{
  "n_experts": 64,
  "activation": "gelu",
  "optimizer": "muon_variant"
}
Below are experts of layer 8 (counted from 0) of a mixture-of-experts language model. Rows are named router (the router's row for the expert), up (a neuron's input weights, with its number), down (a neuron's output weights, with its number) and show model dimensions 64-95. Each number is 50 + 12 x the weight over its row's rms, rounded and kept within 0 to 99.
After each expert's rows: "comes after" lists some tokens at least twice as common just before its tokens as in all text. This comes from a sample of Wikipedia text that the model never trained on. Tokens count by the router's weight.

# expert 23
router:54 45 29 43 52 37 31 44 37 58 58 62 55 57 47 52 34 64 32 32 44 59 52 52 60 29 41 44 54 33 54 57
up0:64 40 41 50 49 25 47 63 55 46 47 67 32 69 71 38 51 41 40 62 62 51 53 64 57 40 23 45 60 64 52 42
down0:47 37 61 40 43 42 44 47 52 69 42 63 48 74 52 64 68 51 48 71 38 25 45 43 66 71 28 51 56 45 44 48
up1:53 64 63 50 27 74 38 44 42 64 57 57 55 58 62 64 60 71 39 55 33 49 63 48 52 31 43 37 41 43 30 50
down1:46 47 50 43 44 64 47 54 64 53 44 39 41 35 44 44 58 56 52 74 44 58 45 37 36 61 73 46 64 47 47 55
up2:32 48 51 54 36 27 37 30 60 44 43 46 73 61 46 54 46 49 31 38 51 45 60 60 40 44 20 60 63 37 54 45
down2:48 47 64 52 58 53 91 50 50 36 51 54 40 66 40 54 43 42 50 49 45 65 59 68 57 59 70 45 53 29 24 51
up3:53 40 47 25 38 40 23 60 42 36 58 72 36 31 54 55 49 53 61 72 42 56 40 68 38 67 59 48 66 63 53 52
down3:51 56 45 71 47 51 60 51 49 45 53 62 63 49 49 41 35 39 39 39 32 73 35 51 44 46 91 34 54 15 64 55
comes after: " L", " l", "l", " n", " N", " le"

# expert 22
router:58 64 48 47 46 31 40 67 32 68 49 65 46 52 63 58 65 55 64 56 44 52 20 60 43 28 48 33 65 47 53 58
up0:71 41 45 56 59 62 33 71 71 46 50 51 63 40 55 35 41 56 58 52 90 41 43 52 58 55 22 56 72 56 55 65
down0:34 43 54 57 50 32 31 31 47 56 75 43 42 72 38 69 62 54 67 49 37 51 64 45 48 45 51 30 55 64 37 59
up1:75 72 60 48 40 56 36 60 31 72 45 46 46 54 60 53 35 62 55 46 25 54 64 41 60 35 50 59 50 41 44 34
down1:34 34 38 52 39 44 63 55 56 58 50 44 57 35 38 56 67 39 48 65 35 37 36 23 40 66 52 42 75 53 34 62
up2:36 55 59 40 39 38 46 42 54 45 47 42 54 49 64 39 55 56 31 61 49 59 23 57 45 33 49 65 70 47 49 64
down2:46 43 53 36 64 54 70 65 44 40 40 88 46 63 31 40 54 51 46 24 41 40 58 78 49 75 62 51 70 59 39 53
up3:39 44 55 32 33 32 46 60 36 38 50 50 28 36 73 46 54 54 64 59 59 57 40 62 42 37 26 42 61 61 55 39
down3:58 50 25 40 27 44 58 57 51 68 71 50 49 36 41 25 39 40 66 44 51 51 60 47 62 49 67 21 44 38 34 54
comes after: " was", " and", " to", ",", " is", " a"

# expert 40
router:29 64 36 53 60 18 45 41 39 80 50 64 50 47 59 52 50 71 30 33 49 61 54 70 55 51 28 29 47 48 49 56
up0:47 44 39 38 64 43 54 54 74 66 53 65 53 45 74 45 49 54 24 51 75 44 66 59 71 45 32 42 69 67 57 59
down0:48 48 58 62 50 39 69 48 40 58 60 47 50 53 69 60 58 36 78 54 63 42 43 28 56 53 38 40 40 25 37 28
up1:50 44 57 44 43 53 17 42 33 65 34 65 27 42 45 51 54 60 40 59 39 68 70 50 62 31 40 62 58 48 41 44
down1:38 42 52 46 53 44 51 52 71 48 48 51 59 42 37 49 63 53 57 62 49 42 50 37 37 63 44 52 75 52 51 73
up2:40 69 56 49 52 08 39 42 65 60 45 32 63 37 45 58 52 43 36 41 62 54 55 50 58 48 30 56 68 57 33 63
down2:36 44 61 51 52 53 62 42 44 35 35 69 32 47 56 40 66 51 54 49 55 32 45 58 44 46 61 35 65 40 49 51
up3:58 25 48 18 54 27 37 46 45 47 51 49 32 39 61 55 62 54 35 48 44 44 60 43 14 56 37 47 67 62 52 52
down3:60 37 41 37 36 53 45 53 40 59 45 53 69 31 49 43 25 50 27 28 67 48 56 46 49 46 66 39 36 44 42 51
comes after: " b", " g", " G", " B", " st", " h"

# expert 12
router:43 45 47 47 83 38 33 46 47 67 49 50 58 47 59 49 59 56 33 40 47 66 51 49 53 41 40 40 70 49 52 63
up0:46 54 47 47 62 49 42 55 49 60 47 67 47 46 49 51 41 58 34 62 81 52 50 58 71 70 36 46 79 74 46 62
down0:44 49 44 55 30 41 43 40 33 61 47 53 47 59 64 54 54 47 76 52 32 34 55 26 68 60 40 28 63 45 33 64
up1:49 56 68 49 54 50 29 59 49 63 69 46 37 56 73 60 71 55 37 56 25 53 44 64 51 32 70 35 67 59 57 48
down1:37 54 37 54 72 59 53 58 63 59 60 36 62 46 47 35 60 55 58 67 30 45 58 32 16 60 50 51 39 51 43 44
up2:54 57 42 31 39 37 35 52 55 63 37 55 55 47 46 51 53 40 26 55 67 58 46 58 49 50 44 68 49 66 42 46
down2:42 48 55 56 43 46 60 79 43 77 37 58 44 40 33 36 37 26 64 63 45 44 56 56 59 57 45 45 53 37 46 57
up3:63 39 61 42 29 54 50 60 23 47 49 78 42 49 42 43 55 49 52 42 33 61 35 63 38 43 39 68 65 53 54 54
down3:32 43 52 38 33 47 52 49 39 54 55 45 80 39 58 56 32 42 36 46 66 44 40 45 46 64 44 41 56 54 55 56
comes after: "==", "-", "–", "===", " \"", "″"

# expert 47
router:33 38 50 36 38 40 36 51 45 71 59 55 35 57 46 56 48 85 36 56 28 39 56 58 52 44 40 25 37 45 53 70
up5:42 59 38 78 62 60 59 26 32 46 74 50 54 62 53 50 42 50 48 52 26 39 51 66 45 18 37 54 28 49 41 58
down5:41 62 29 58 53 63 38 79 49 57 37 51 48 66 59 54 44 57 21 42 53 47 66 15 45 51 53 62 32 40 55 57
up6:72 46 22 75 27 62 40 31 37 70 55 54 53 59 48 36 36 42 43 46 50 70 47 49 45 69 52 57 47 49 75 61
down6:29 38 57 47 45 59 62 57 54 56 54 53 63 40 53 42 60 36 37 31 23 47 39 76 49 40 49 39 41 22 44 55
up7:37 46 55 39 55 31 21 65 36 32 71 47 57 37 53 59 51 56 56 45 44 40 45 60 41 40 36 58 27 61 36 61
down7:57 35 44 52 52 49 60 58 31 57 38 22 39 40 53 34 49 40 63 56 57 62 38 26 63 57 46 44 52 50 64 45
up8:49 62 50 58 47 45 64 49 40 40 76 49 50 58 51 28 46 67 43 48 55 52 76 41 72 49 37 53 43 51 41 29
down8:48 29 53 57 38 69 53 36 51 56 39 33 52 42 43 61 41 48 73 48 67 47 48 15 33 39 31 69 61 46 43 39
comes after: " w", "w", "o", " W", " se", " sh"

# expert 52
router:42 58 44 45 42 40 27 37 49 48 64 45 54 35 76 37 50 67 31 46 52 55 44 49 29 42 48 23 59 46 64 64
up44:60 56 59 62 44 54 49 47 41 44 51 37 45 45 57 65 48 73 51 72 47 46 53 52 70 50 37 38 48 58 61 51
down44:60 27 45 45 51 67 82 59 49 53 64 65 56 64 39 49 41 56 24 44 83 80 59 50 60 55 38 65 30 51 50 33
up45:58 61 70 33 40 36 38 45 28 59 45 40 40 42 52 49 52 46 50 55 58 64 45 66 47 42 53 48 52 64 73 44
down45:48 47 44 40 58 51 47 40 65 37 49 44 81 62 46 48 55 40 60 34 60 50 51 63 43 41 63 45 44 52 62 55
up46:58 42 43 44 35 43 54 37 44 34 56 44 53 63 48 45 50 45 65 45 53 63 40 63 45 54 53 35 49 43 81 73
down46:46 55 50 43 44 35 27 51 65 82 48 50 62 43 45 68 44 37 56 39 45 44 60 46 36 32 45 29 57 59 38 47
up47:36 37 72 42 60 56 29 47 61 35 54 51 64 40 73 37 65 49 34 60 37 65 46 61 42 52 40 38 54 31 49 64
down47:41 55 31 53 55 49 44 59 33 59 59 48 37 63 41 40 39 42 73 61 53 35 38 49 47 57 59 39 38 53 57 43
comes after: " |", "-", "|", ":", ",", " by"

# expert 16
router:57 38 42 26 44 28 43 42 35 68 71 54 53 47 69 62 39 59 46 36 46 47 38 73 39 38 43 45 61 39 57 60
up0:73 44 29 42 56 48 55 75 56 55 29 56 57 49 69 53 47 32 40 59 78 38 57 60 67 53 43 32 58 50 54 58
down0:47 50 49 49 40 16 56 50 34 56 50 54 43 57 44 48 51 63 63 57 48 40 41 42 76 43 57 24 60 33 44 39
up1:45 55 48 72 44 49 44 54 26 78 48 49 50 45 50 66 65 35 47 55 31 55 58 57 68 09 51 58 54 23 47 72
down1:42 34 46 60 49 53 48 56 62 55 70 40 37 49 41 48 40 58 49 65 47 67 46 36 48 66 56 20 70 41 49 56
up2:41 29 30 35 34 55 39 47 56 63 49 42 66 49 46 50 56 58 42 42 51 67 32 58 39 46 30 57 42 59 50 56
down2:58 48 69 41 63 42 65 46 60 54 32 60 43 39 57 45 61 26 63 45 60 45 64 73 38 63 66 40 51 35 38 44
up3:57 42 36 27 34 45 40 61 52 30 60 57 40 43 63 44 41 60 49 69 33 54 33 67 35 58 40 42 61 61 54 66
down3:57 61 50 51 20 39 69 38 56 44 68 53 65 27 44 57 38 46 48 38 41 55 55 46 43 46 61 38 52 38 44 48
comes after: " C", " c", "c", " St", "C", " sc"

# expert 34
router:33 47 56 35 56 38 40 58 48 69 57 59 59 48 46 42 50 60 37 42 50 54 37 51 55 49 39 21 54 44 65 73
up0:59 41 29 68 55 49 63 57 59 44 40 61 52 47 74 53 51 48 47 58 68 44 53 44 71 43 46 25 56 49 53 46
down0:43 63 62 51 36 38 28 39 35 58 36 51 43 60 35 64 46 52 67 48 30 17 53 47 57 44 42 50 56 44 39 41
up1:45 60 63 73 37 48 25 50 36 57 45 75 50 51 46 53 47 46 51 66 24 47 50 64 48 55 57 53 57 30 38 55
down1:40 59 48 46 57 49 43 59 57 37 45 28 39 41 56 42 52 55 56 53 48 46 25 52 47 64 57 55 56 51 54 47
up2:52 56 31 42 38 37 30 39 53 51 53 45 62 38 59 41 47 47 34 21 65 59 48 55 49 50 41 46 68 66 66 65
down2:37 39 70 57 27 38 64 38 58 49 38 57 34 45 34 35 85 36 53 43 40 66 36 57 38 64 59 48 62 39 58 63
up3:49 47 45 26 44 55 39 30 34 50 54 62 17 50 60 66 39 48 54 51 63 44 47 47 40 28 28 54 81 53 50 47
down3:35 29 47 53 31 29 42 67 41 51 60 62 65 47 39 46 48 43 49 47 45 50 72 46 45 62 53 47 49 43 51 40
comes after: " K", " H", " J", " T", " R", " M"

# expert 26
router:51 53 50 30 58 25 51 57 50 62 58 65 53 61 48 60 58 49 26 40 33 63 46 44 43 46 53 45 57 30 69 52
up5:47 64 60 36 70 66 62 45 49 43 57 50 38 65 45 39 43 35 50 67 44 26 52 80 39 30 35 45 36 46 35 48
down5:50 64 33 38 46 42 48 70 52 59 39 47 56 51 57 64 60 83 28 36 41 46 67 44 40 62 59 49 34 48 51 58
up6:57 50 33 50 61 52 43 43 16 52 49 66 52 44 46 44 28 52 48 36 41 59 65 44 57 61 48 51 48 25 74 53
down6:54 38 62 37 60 63 60 51 58 52 30 37 57 45 62 38 60 50 61 27 44 71 49 50 57 26 53 29 46 27 47 64
up7:53 57 44 42 52 31 27 62 52 37 81 60 84 44 59 64 55 43 65 44 40 67 41 54 44 59 48 62 27 46 57 81
down7:69 40 66 61 52 59 61 49 48 49 52 44 40 51 60 47 62 38 55 57 64 55 53 33 54 58 41 51 50 47 34 36
up8:52 55 45 51 49 56 57 49 52 39 46 60 51 29 46 48 48 53 40 48 65 59 60 52 46 54 54 67 44 46 52 33
down8:53 37 35 48 44 55 32 70 47 42 55 29 76 56 53 59 40 48 64 39 51 38 43 43 50 78 47 53 60 70 38 45
comes after: " M", " m", " v", " V", " t", "v"

# expert 54
router:64 50 44 37 44 38 32 62 29 55 47 44 35 69 79 54 54 59 41 41 47 44 54 59 42 41 25 42 58 41 65 46
up0:58 47 52 65 46 38 44 77 58 36 36 64 36 55 54 45 28 52 38 65 68 33 70 57 57 48 40 49 72 66 62 42
down0:48 43 40 45 45 31 47 31 56 65 62 43 46 50 52 70 51 51 73 46 52 41 59 34 67 68 51 28 55 63 34 55
up1:57 52 59 49 47 69 29 41 34 73 68 56 39 41 65 63 49 42 51 39 36 53 77 44 36 45 60 45 63 16 30 33
down1:52 31 27 46 52 48 32 62 65 43 56 52 65 52 35 50 63 47 41 61 42 59 56 22 40 63 65 61 59 60 39 67
up2:54 50 41 39 45 34 34 45 57 61 51 29 48 55 67 31 43 46 23 45 54 49 37 32 41 48 45 65 56 46 59 45
down2:52 61 37 55 61 54 60 38 76 54 31 67 45 63 44 41 57 62 64 45 54 47 52 75 44 67 69 64 39 34 26 50
up3:64 35 64 28 23 56 35 53 47 47 51 54 38 54 79 45 53 52 48 52 35 55 60 70 28 41 43 47 61 54 67 46
down3:41 52 47 39 25 40 54 46 39 54 46 65 64 52 55 31 51 46 46 63 49 38 56 47 40 44 60 27 53 38 40 38
comes after: " the", " a", " The", "'s", " his", " and"

# expert 53
router:42 62 36 48 56 40 37 57 33 80 66 57 26 44 54 61 42 57 47 31 40 50 35 39 45 59 40 48 52 41 80 45
up0:53 46 37 55 54 47 37 73 67 46 53 60 54 48 53 36 55 43 32 47 86 32 46 44 57 54 24 36 81 53 54 41
down0:60 66 51 67 48 31 47 52 36 46 53 46 51 58 39 66 59 67 75 55 52 52 43 24 84 57 38 44 46 62 36 51
up1:43 58 62 53 34 57 46 53 28 71 55 63 27 40 60 57 50 36 66 59 54 51 61 50 59 49 36 34 58 49 47 69
down1:38 52 55 60 28 60 46 55 55 53 54 49 44 38 46 52 64 45 49 53 44 63 45 23 30 64 40 57 61 56 41 62
up2:59 39 39 30 42 38 60 45 56 59 60 48 53 58 61 50 54 57 33 58 60 51 35 60 56 55 37 59 63 35 68 80
down2:67 25 66 40 43 61 62 44 42 50 43 66 39 51 36 51 63 40 65 41 72 46 35 66 48 58 72 56 45 27 50 62
up3:74 49 38 46 31 52 44 46 29 44 43 78 17 41 59 62 61 39 53 33 33 40 44 49 37 59 41 41 64 56 50 54
down3:51 61 49 32 25 34 57 47 61 39 62 59 70 48 29 53 59 36 64 33 51 56 51 53 46 49 34 24 48 21 57 60
comes after: "p", " pro", "m", "c", " comp", "op"

# expert 25
router:46 44 20 55 42 40 50 60 52 63 75 61 46 38 38 48 45 58 36 47 35 67 36 57 52 28 34 19 76 33 72 55
up0:59 39 35 52 55 45 43 73 57 50 60 47 45 50 53 56 32 47 38 62 63 24 49 75 70 70 37 51 61 64 38 53
down0:39 53 57 31 52 32 46 33 75 67 49 66 47 51 39 47 64 33 62 48 48 42 53 49 56 49 43 31 52 41 42 53
up1:41 47 49 54 45 59 43 50 41 48 46 47 29 39 47 70 45 78 59 52 38 39 65 41 56 45 35 28 43 28 61 48
down1:35 52 62 46 54 57 48 55 72 36 56 31 46 48 36 61 66 47 48 51 30 55 52 39 38 80 49 61 65 71 47 59
up2:41 48 33 40 27 36 42 52 73 62 62 27 44 51 57 49 41 45 25 30 47 53 28 37 46 62 25 61 70 38 60 54
down2:51 33 66 33 48 53 65 42 56 47 54 60 43 71 58 52 60 19 48 47 49 45 62 67 32 25 68 29 73 31 57 61
up3:58 27 47 25 32 42 56 61 50 39 50 62 20 48 51 50 55 45 51 60 52 63 44 44 36 46 40 69 58 45 81 31
down3:52 36 56 55 28 52 51 61 48 59 63 47 61 52 33 52 56 55 58 20 20 48 31 59 59 60 72 33 47 29 55 47
comes after: " S", " s", " N", " al", " Al", " I"

# expert 14
router:38 50 48 49 61 32 31 51 27 47 64 53 54 56 69 40 57 76 57 45 42 53 64 40 56 37 50 37 56 39 54 67
up0:64 30 38 52 51 48 59 57 63 41 38 59 36 52 53 51 53 44 42 54 73 31 61 43 74 49 46 53 67 69 48 45
down0:29 53 67 56 56 26 34 38 40 65 70 45 48 51 41 81 59 48 54 55 47 65 54 46 66 59 50 33 60 46 45 42
up1:53 44 44 56 49 50 45 50 43 51 40 41 27 57 46 60 49 66 33 49 39 53 69 63 45 30 36 40 44 47 39 48
down1:32 50 56 31 57 53 51 57 61 34 35 34 27 58 39 73 51 58 56 51 41 62 51 41 51 66 63 42 59 61 46 51
up2:48 42 51 42 50 37 36 59 64 53 59 44 46 58 62 40 45 44 22 44 66 40 41 42 53 58 36 61 79 53 44 58
down2:52 64 55 54 65 34 70 43 72 57 21 62 36 52 31 15 48 59 44 53 54 48 44 56 45 55 53 36 32 48 57 45
up3:48 47 55 51 27 56 56 56 48 48 51 72 48 60 68 46 57 46 60 40 32 34 44 48 34 55 41 50 58 53 41 53
down3:46 63 30 42 49 31 59 49 50 49 41 56 65 33 54 63 53 51 46 36 43 53 37 67 51 49 60 63 41 48 45 53
comes after: "S", " (", "A", "C", "E", "I"

# expert 59
router:32 44 39 45 44 42 42 54 45 52 58 50 51 48 59 53 51 48 49 32 33 48 38 54 44 42 42 30 67 49 68 64
up0:51 32 40 42 52 47 58 54 62 44 42 50 55 58 67 48 39 41 29 61 47 49 53 71 57 47 35 40 68 84 59 45
down0:50 51 53 53 46 32 49 41 44 53 57 62 38 57 59 78 64 26 63 54 62 31 53 44 70 46 47 44 48 43 29 52
up1:33 57 63 71 36 71 52 50 32 66 58 57 58 46 59 40 58 55 62 50 24 67 74 52 54 38 48 44 50 35 39 36
down1:34 53 49 48 64 53 57 47 53 20 58 51 37 43 48 45 67 40 46 65 28 60 58 47 46 70 64 47 62 72 67 54
up2:34 62 47 32 38 37 38 30 51 69 57 48 50 44 49 42 50 48 35 32 67 37 56 43 44 57 28 57 62 42 56 40
down2:42 43 60 36 47 58 54 57 59 39 50 66 64 53 46 39 66 53 38 58 27 52 55 55 41 63 54 43 58 36 45 56
up3:67 32 56 44 41 48 42 50 36 34 66 68 27 36 75 51 60 43 59 46 39 50 52 49 51 31 56 67 64 36 39 56
down3:44 41 52 69 21 42 56 59 33 56 65 35 45 48 42 69 68 37 31 34 67 43 48 59 54 53 71 53 47 48 63 76
comes after: "a", "i", "an", "o", "e", "y"

# expert 39
router:44 66 53 40 54 40 49 62 51 71 60 49 44 45 78 52 49 71 54 49 32 53 33 56 61 42 35 32 57 46 58 56
up5:43 50 48 55 70 51 58 53 48 62 77 40 31 51 44 45 52 47 47 64 35 55 57 52 52 50 30 28 42 66 44 56
down5:39 60 42 47 50 61 45 48 52 50 31 37 70 47 64 62 67 50 32 37 26 61 77 33 45 59 60 48 45 34 50 70
up6:46 55 53 60 51 61 38 53 48 80 66 65 83 50 60 46 45 52 29 42 57 71 55 59 48 52 55 59 29 58 63 61
down6:55 41 73 44 29 57 71 58 40 50 53 63 54 50 43 29 56 43 63 35 51 60 51 61 47 39 52 21 29 42 49 46
up7:61 37 44 56 46 54 20 52 46 31 93 35 77 48 42 63 48 53 53 38 48 51 29 66 43 61 43 78 26 47 53 62
down7:53 42 46 60 62 66 56 63 31 38 63 43 48 53 57 28 52 52 56 43 66 55 60 34 69 53 31 42 49 49 63 41
up8:45 68 45 55 63 35 54 53 40 59 70 63 45 44 39 41 42 58 51 40 56 51 72 46 70 41 40 51 38 28 28 37
down8:52 36 41 38 35 53 44 52 50 71 55 53 66 45 31 55 33 67 58 36 46 57 36 54 36 48 48 60 65 51 35 40
comes after: "1", "0", "2", "9", "8", "g"

# expert 8
router:53 56 39 39 40 39 39 49 44 72 64 54 37 47 72 65 43 59 41 53 24 73 69 53 36 41 54 42 47 22 59 50
up0:57 35 37 57 46 39 40 52 62 58 43 51 61 59 66 36 68 43 51 48 51 41 61 67 43 46 35 52 72 66 40 57
down0:26 62 40 60 28 29 47 45 37 84 52 56 37 55 56 67 51 36 65 46 41 33 70 46 59 55 45 36 56 44 23 50
up1:64 69 58 61 40 53 24 72 62 43 50 62 43 43 55 48 61 64 45 53 18 53 62 45 49 35 52 46 51 18 60 54
down1:23 58 35 47 71 38 67 60 68 52 41 29 53 34 41 53 39 51 54 49 38 54 46 53 46 65 58 42 60 55 53 60
up2:61 41 29 41 35 41 42 53 60 55 46 36 54 49 36 57 27 63 54 66 44 66 55 54 69 53 24 69 49 25 53 44
down2:49 40 61 45 44 56 54 56 55 64 32 68 40 50 38 50 52 44 50 35 51 60 38 66 60 62 70 45 31 61 41 42
up3:70 20 65 37 52 38 40 49 61 46 47 46 40 54 57 44 48 56 47 46 46 49 54 45 35 54 49 50 61 39 34 41
down3:68 53 24 39 29 52 69 56 46 45 51 62 83 35 46 57 46 39 45 66 41 56 40 48 51 57 69 44 41 52 42 40
comes after: " |", ";", ",", ":", " in", " May"

# expert 41
router:56 69 38 56 49 48 48 57 35 60 45 46 61 56 72 66 49 59 44 32 50 66 33 54 43 42 40 40 44 42 54 56
up0:44 53 37 55 41 46 45 58 65 49 63 41 54 50 76 47 51 45 64 63 66 43 49 62 53 49 31 45 62 45 49 51
down0:48 41 39 38 50 32 63 38 62 63 55 38 41 54 56 82 70 46 58 47 47 43 67 46 71 56 41 23 51 59 57 42
up1:49 62 61 56 54 48 30 61 19 60 44 62 41 65 66 66 59 63 57 58 31 68 47 60 37 50 62 46 55 38 35 47
down1:24 59 35 47 38 57 59 58 55 33 45 30 51 45 34 54 55 36 39 72 59 57 54 40 39 71 59 57 65 59 59 38
up2:45 44 41 27 54 39 26 46 67 51 37 53 55 45 54 36 51 61 44 48 69 49 42 43 57 32 35 69 45 41 57 64
down2:51 46 64 42 44 46 70 35 59 68 57 70 43 53 39 42 48 56 47 57 54 47 56 84 55 50 71 41 37 53 56 51
up3:66 36 59 24 37 29 47 65 38 42 65 54 24 54 62 53 51 54 56 74 56 62 59 61 47 33 43 50 62 58 71 38
down3:64 63 49 37 21 48 41 41 46 38 52 54 67 37 49 21 48 39 58 41 32 68 40 40 58 40 67 52 38 36 54 64
comes after: " \"", " the", " a", "-", " (", "'s"

# expert 10
router:43 41 33 52 52 30 39 54 35 55 48 47 40 46 55 60 53 57 40 41 32 63 52 50 48 31 32 38 78 35 64 57
up0:67 44 35 59 53 37 21 48 57 43 39 53 53 46 44 44 47 52 53 52 47 54 50 64 73 34 35 61 81 72 60 75
down0:56 40 46 45 54 52 38 33 41 64 51 41 51 83 37 64 57 43 67 40 39 52 55 50 42 55 56 27 49 14 39 47
up1:56 60 49 56 42 63 34 56 44 60 49 57 37 43 43 63 56 60 70 34 48 47 57 48 48 33 38 20 53 28 54 41
down1:38 50 38 55 66 46 67 49 68 61 49 33 53 62 40 47 52 59 43 58 45 74 48 38 27 48 57 61 66 43 56 51
up2:48 47 44 54 15 39 29 50 43 57 27 57 49 46 45 39 47 49 47 47 57 50 57 54 59 63 46 64 62 46 74 74
down2:63 70 42 45 59 53 65 46 34 49 51 35 52 73 55 44 53 38 52 54 43 45 28 47 43 70 48 41 58 48 33 38
up3:68 42 36 41 51 32 45 52 52 55 30 59 48 37 52 52 58 53 69 75 35 43 70 41 49 44 46 45 59 61 78 39
down3:42 46 30 46 39 55 44 32 52 52 55 70 66 54 57 59 45 48 47 45 39 50 44 50 43 68 55 20 64 40 66 44
comes after: "3", "5", "0", "4", "6", "7"

# expert 35
router:31 52 38 32 51 42 52 51 34 81 67 60 43 39 56 34 51 60 63 32 50 59 45 51 52 54 30 55 72 43 56 50
up5:54 56 40 66 53 74 48 39 18 53 66 67 29 55 48 33 44 61 44 63 23 50 35 73 51 46 26 41 45 57 50 54
down5:53 50 60 46 63 61 31 59 49 48 19 41 46 64 47 64 63 73 39 64 42 62 58 40 52 48 52 43 27 40 64 56
up6:35 55 35 64 23 59 51 64 40 75 64 65 56 38 28 44 39 55 47 50 43 50 70 64 48 63 31 52 54 68 73 57
down6:53 27 65 53 39 43 50 70 62 54 10 59 47 37 66 46 52 50 48 54 27 65 42 70 55 26 31 41 50 50 39 65
up7:50 34 55 38 55 47 26 54 48 49 61 57 57 41 49 57 55 53 67 67 48 46 52 65 46 50 37 61 56 47 42 59
down7:57 47 40 30 64 72 52 63 34 56 45 44 46 53 55 44 54 68 67 32 58 46 59 50 60 59 42 26 34 44 45 52
up8:29 64 44 61 54 64 60 54 38 50 43 53 29 52 40 60 49 63 48 46 53 67 57 46 48 43 70 48 58 62 38 36
down8:27 39 41 54 40 68 49 40 38 34 53 42 82 49 25 56 54 45 65 54 51 22 64 39 49 62 53 63 46 66 45 58
comes after: " A", " B", " O", " E", " Ar", " a"

# expert 46
router:57 53 41 45 49 38 23 50 29 51 73 55 42 43 49 43 53 64 39 45 47 57 45 52 44 30 32 45 56 39 66 47
up44:53 61 69 60 43 63 38 35 34 45 58 46 24 42 38 54 58 44 47 52 47 22 55 60 42 49 69 41 65 53 46 52
down44:54 32 31 51 59 67 52 72 59 63 54 56 61 49 47 57 65 48 42 47 49 67 51 35 47 64 55 52 51 54 70 40
up45:52 54 62 48 49 38 50 61 40 42 41 60 57 40 55 51 50 37 37 55 75 44 55 63 42 16 42 55 35 54 39 55
down45:56 57 51 34 51 55 34 40 54 39 40 25 55 52 51 56 72 42 64 39 64 58 37 59 62 42 55 43 69 58 55 39
up46:66 36 62 54 49 40 45 29 25 18 51 50 32 62 58 44 47 70 69 38 49 62 31 40 53 60 59 49 40 63 47 69
down46:61 58 42 58 51 25 40 56 69 87 53 35 57 50 57 37 36 36 37 55 47 38 52 59 36 37 53 50 46 64 33 33
up47:71 48 61 57 48 47 48 62 46 66 49 43 30 36 58 14 63 70 48 47 53 45 60 57 55 62 55 46 60 20 45 62
down47:34 70 29 47 45 30 56 54 55 44 46 63 55 62 42 51 49 39 52 68 37 49 45 72 52 40 44 43 55 66 51 55
comes after: " of", ",", " in", " the", ":", " from"

# expert 4
router:31 49 44 37 67 45 31 62 36 52 68 53 72 37 50 46 28 71 66 41 51 58 27 60 43 48 48 31 53 30 65 73
up0:51 40 46 58 49 59 38 57 62 46 36 62 71 51 59 44 58 69 46 54 73 44 63 53 63 41 47 39 64 73 51 52
down0:38 30 53 53 24 42 44 36 49 53 52 53 47 60 51 54 72 58 77 54 42 51 57 33 55 51 28 33 70 42 58 37
up1:54 79 45 58 50 42 34 50 33 61 60 67 50 55 48 68 51 53 67 50 28 45 67 59 52 32 50 44 42 34 55 37
down1:50 61 63 53 37 48 51 58 41 51 37 25 53 45 52 44 35 60 41 59 49 44 50 37 35 67 61 66 74 63 65 64
up2:52 47 42 43 34 40 39 41 71 54 39 35 57 64 55 23 48 59 38 56 71 57 56 47 50 52 33 66 64 50 64 55
down2:47 37 53 50 56 54 87 53 67 49 41 66 48 57 36 47 36 58 59 45 43 33 54 75 36 36 60 35 46 09 51 50
up3:65 60 47 35 35 46 42 54 46 52 42 64 26 39 54 37 58 39 52 68 47 63 59 46 46 41 18 43 74 52 60 37
down3:51 54 45 53 39 42 43 36 62 45 59 68 93 34 59 62 54 58 55 46 50 67 38 53 50 70 55 33 66 49 53 49
comes after: ".", ".\n\n", "\n\n", ",", "==\n", "==\n\n"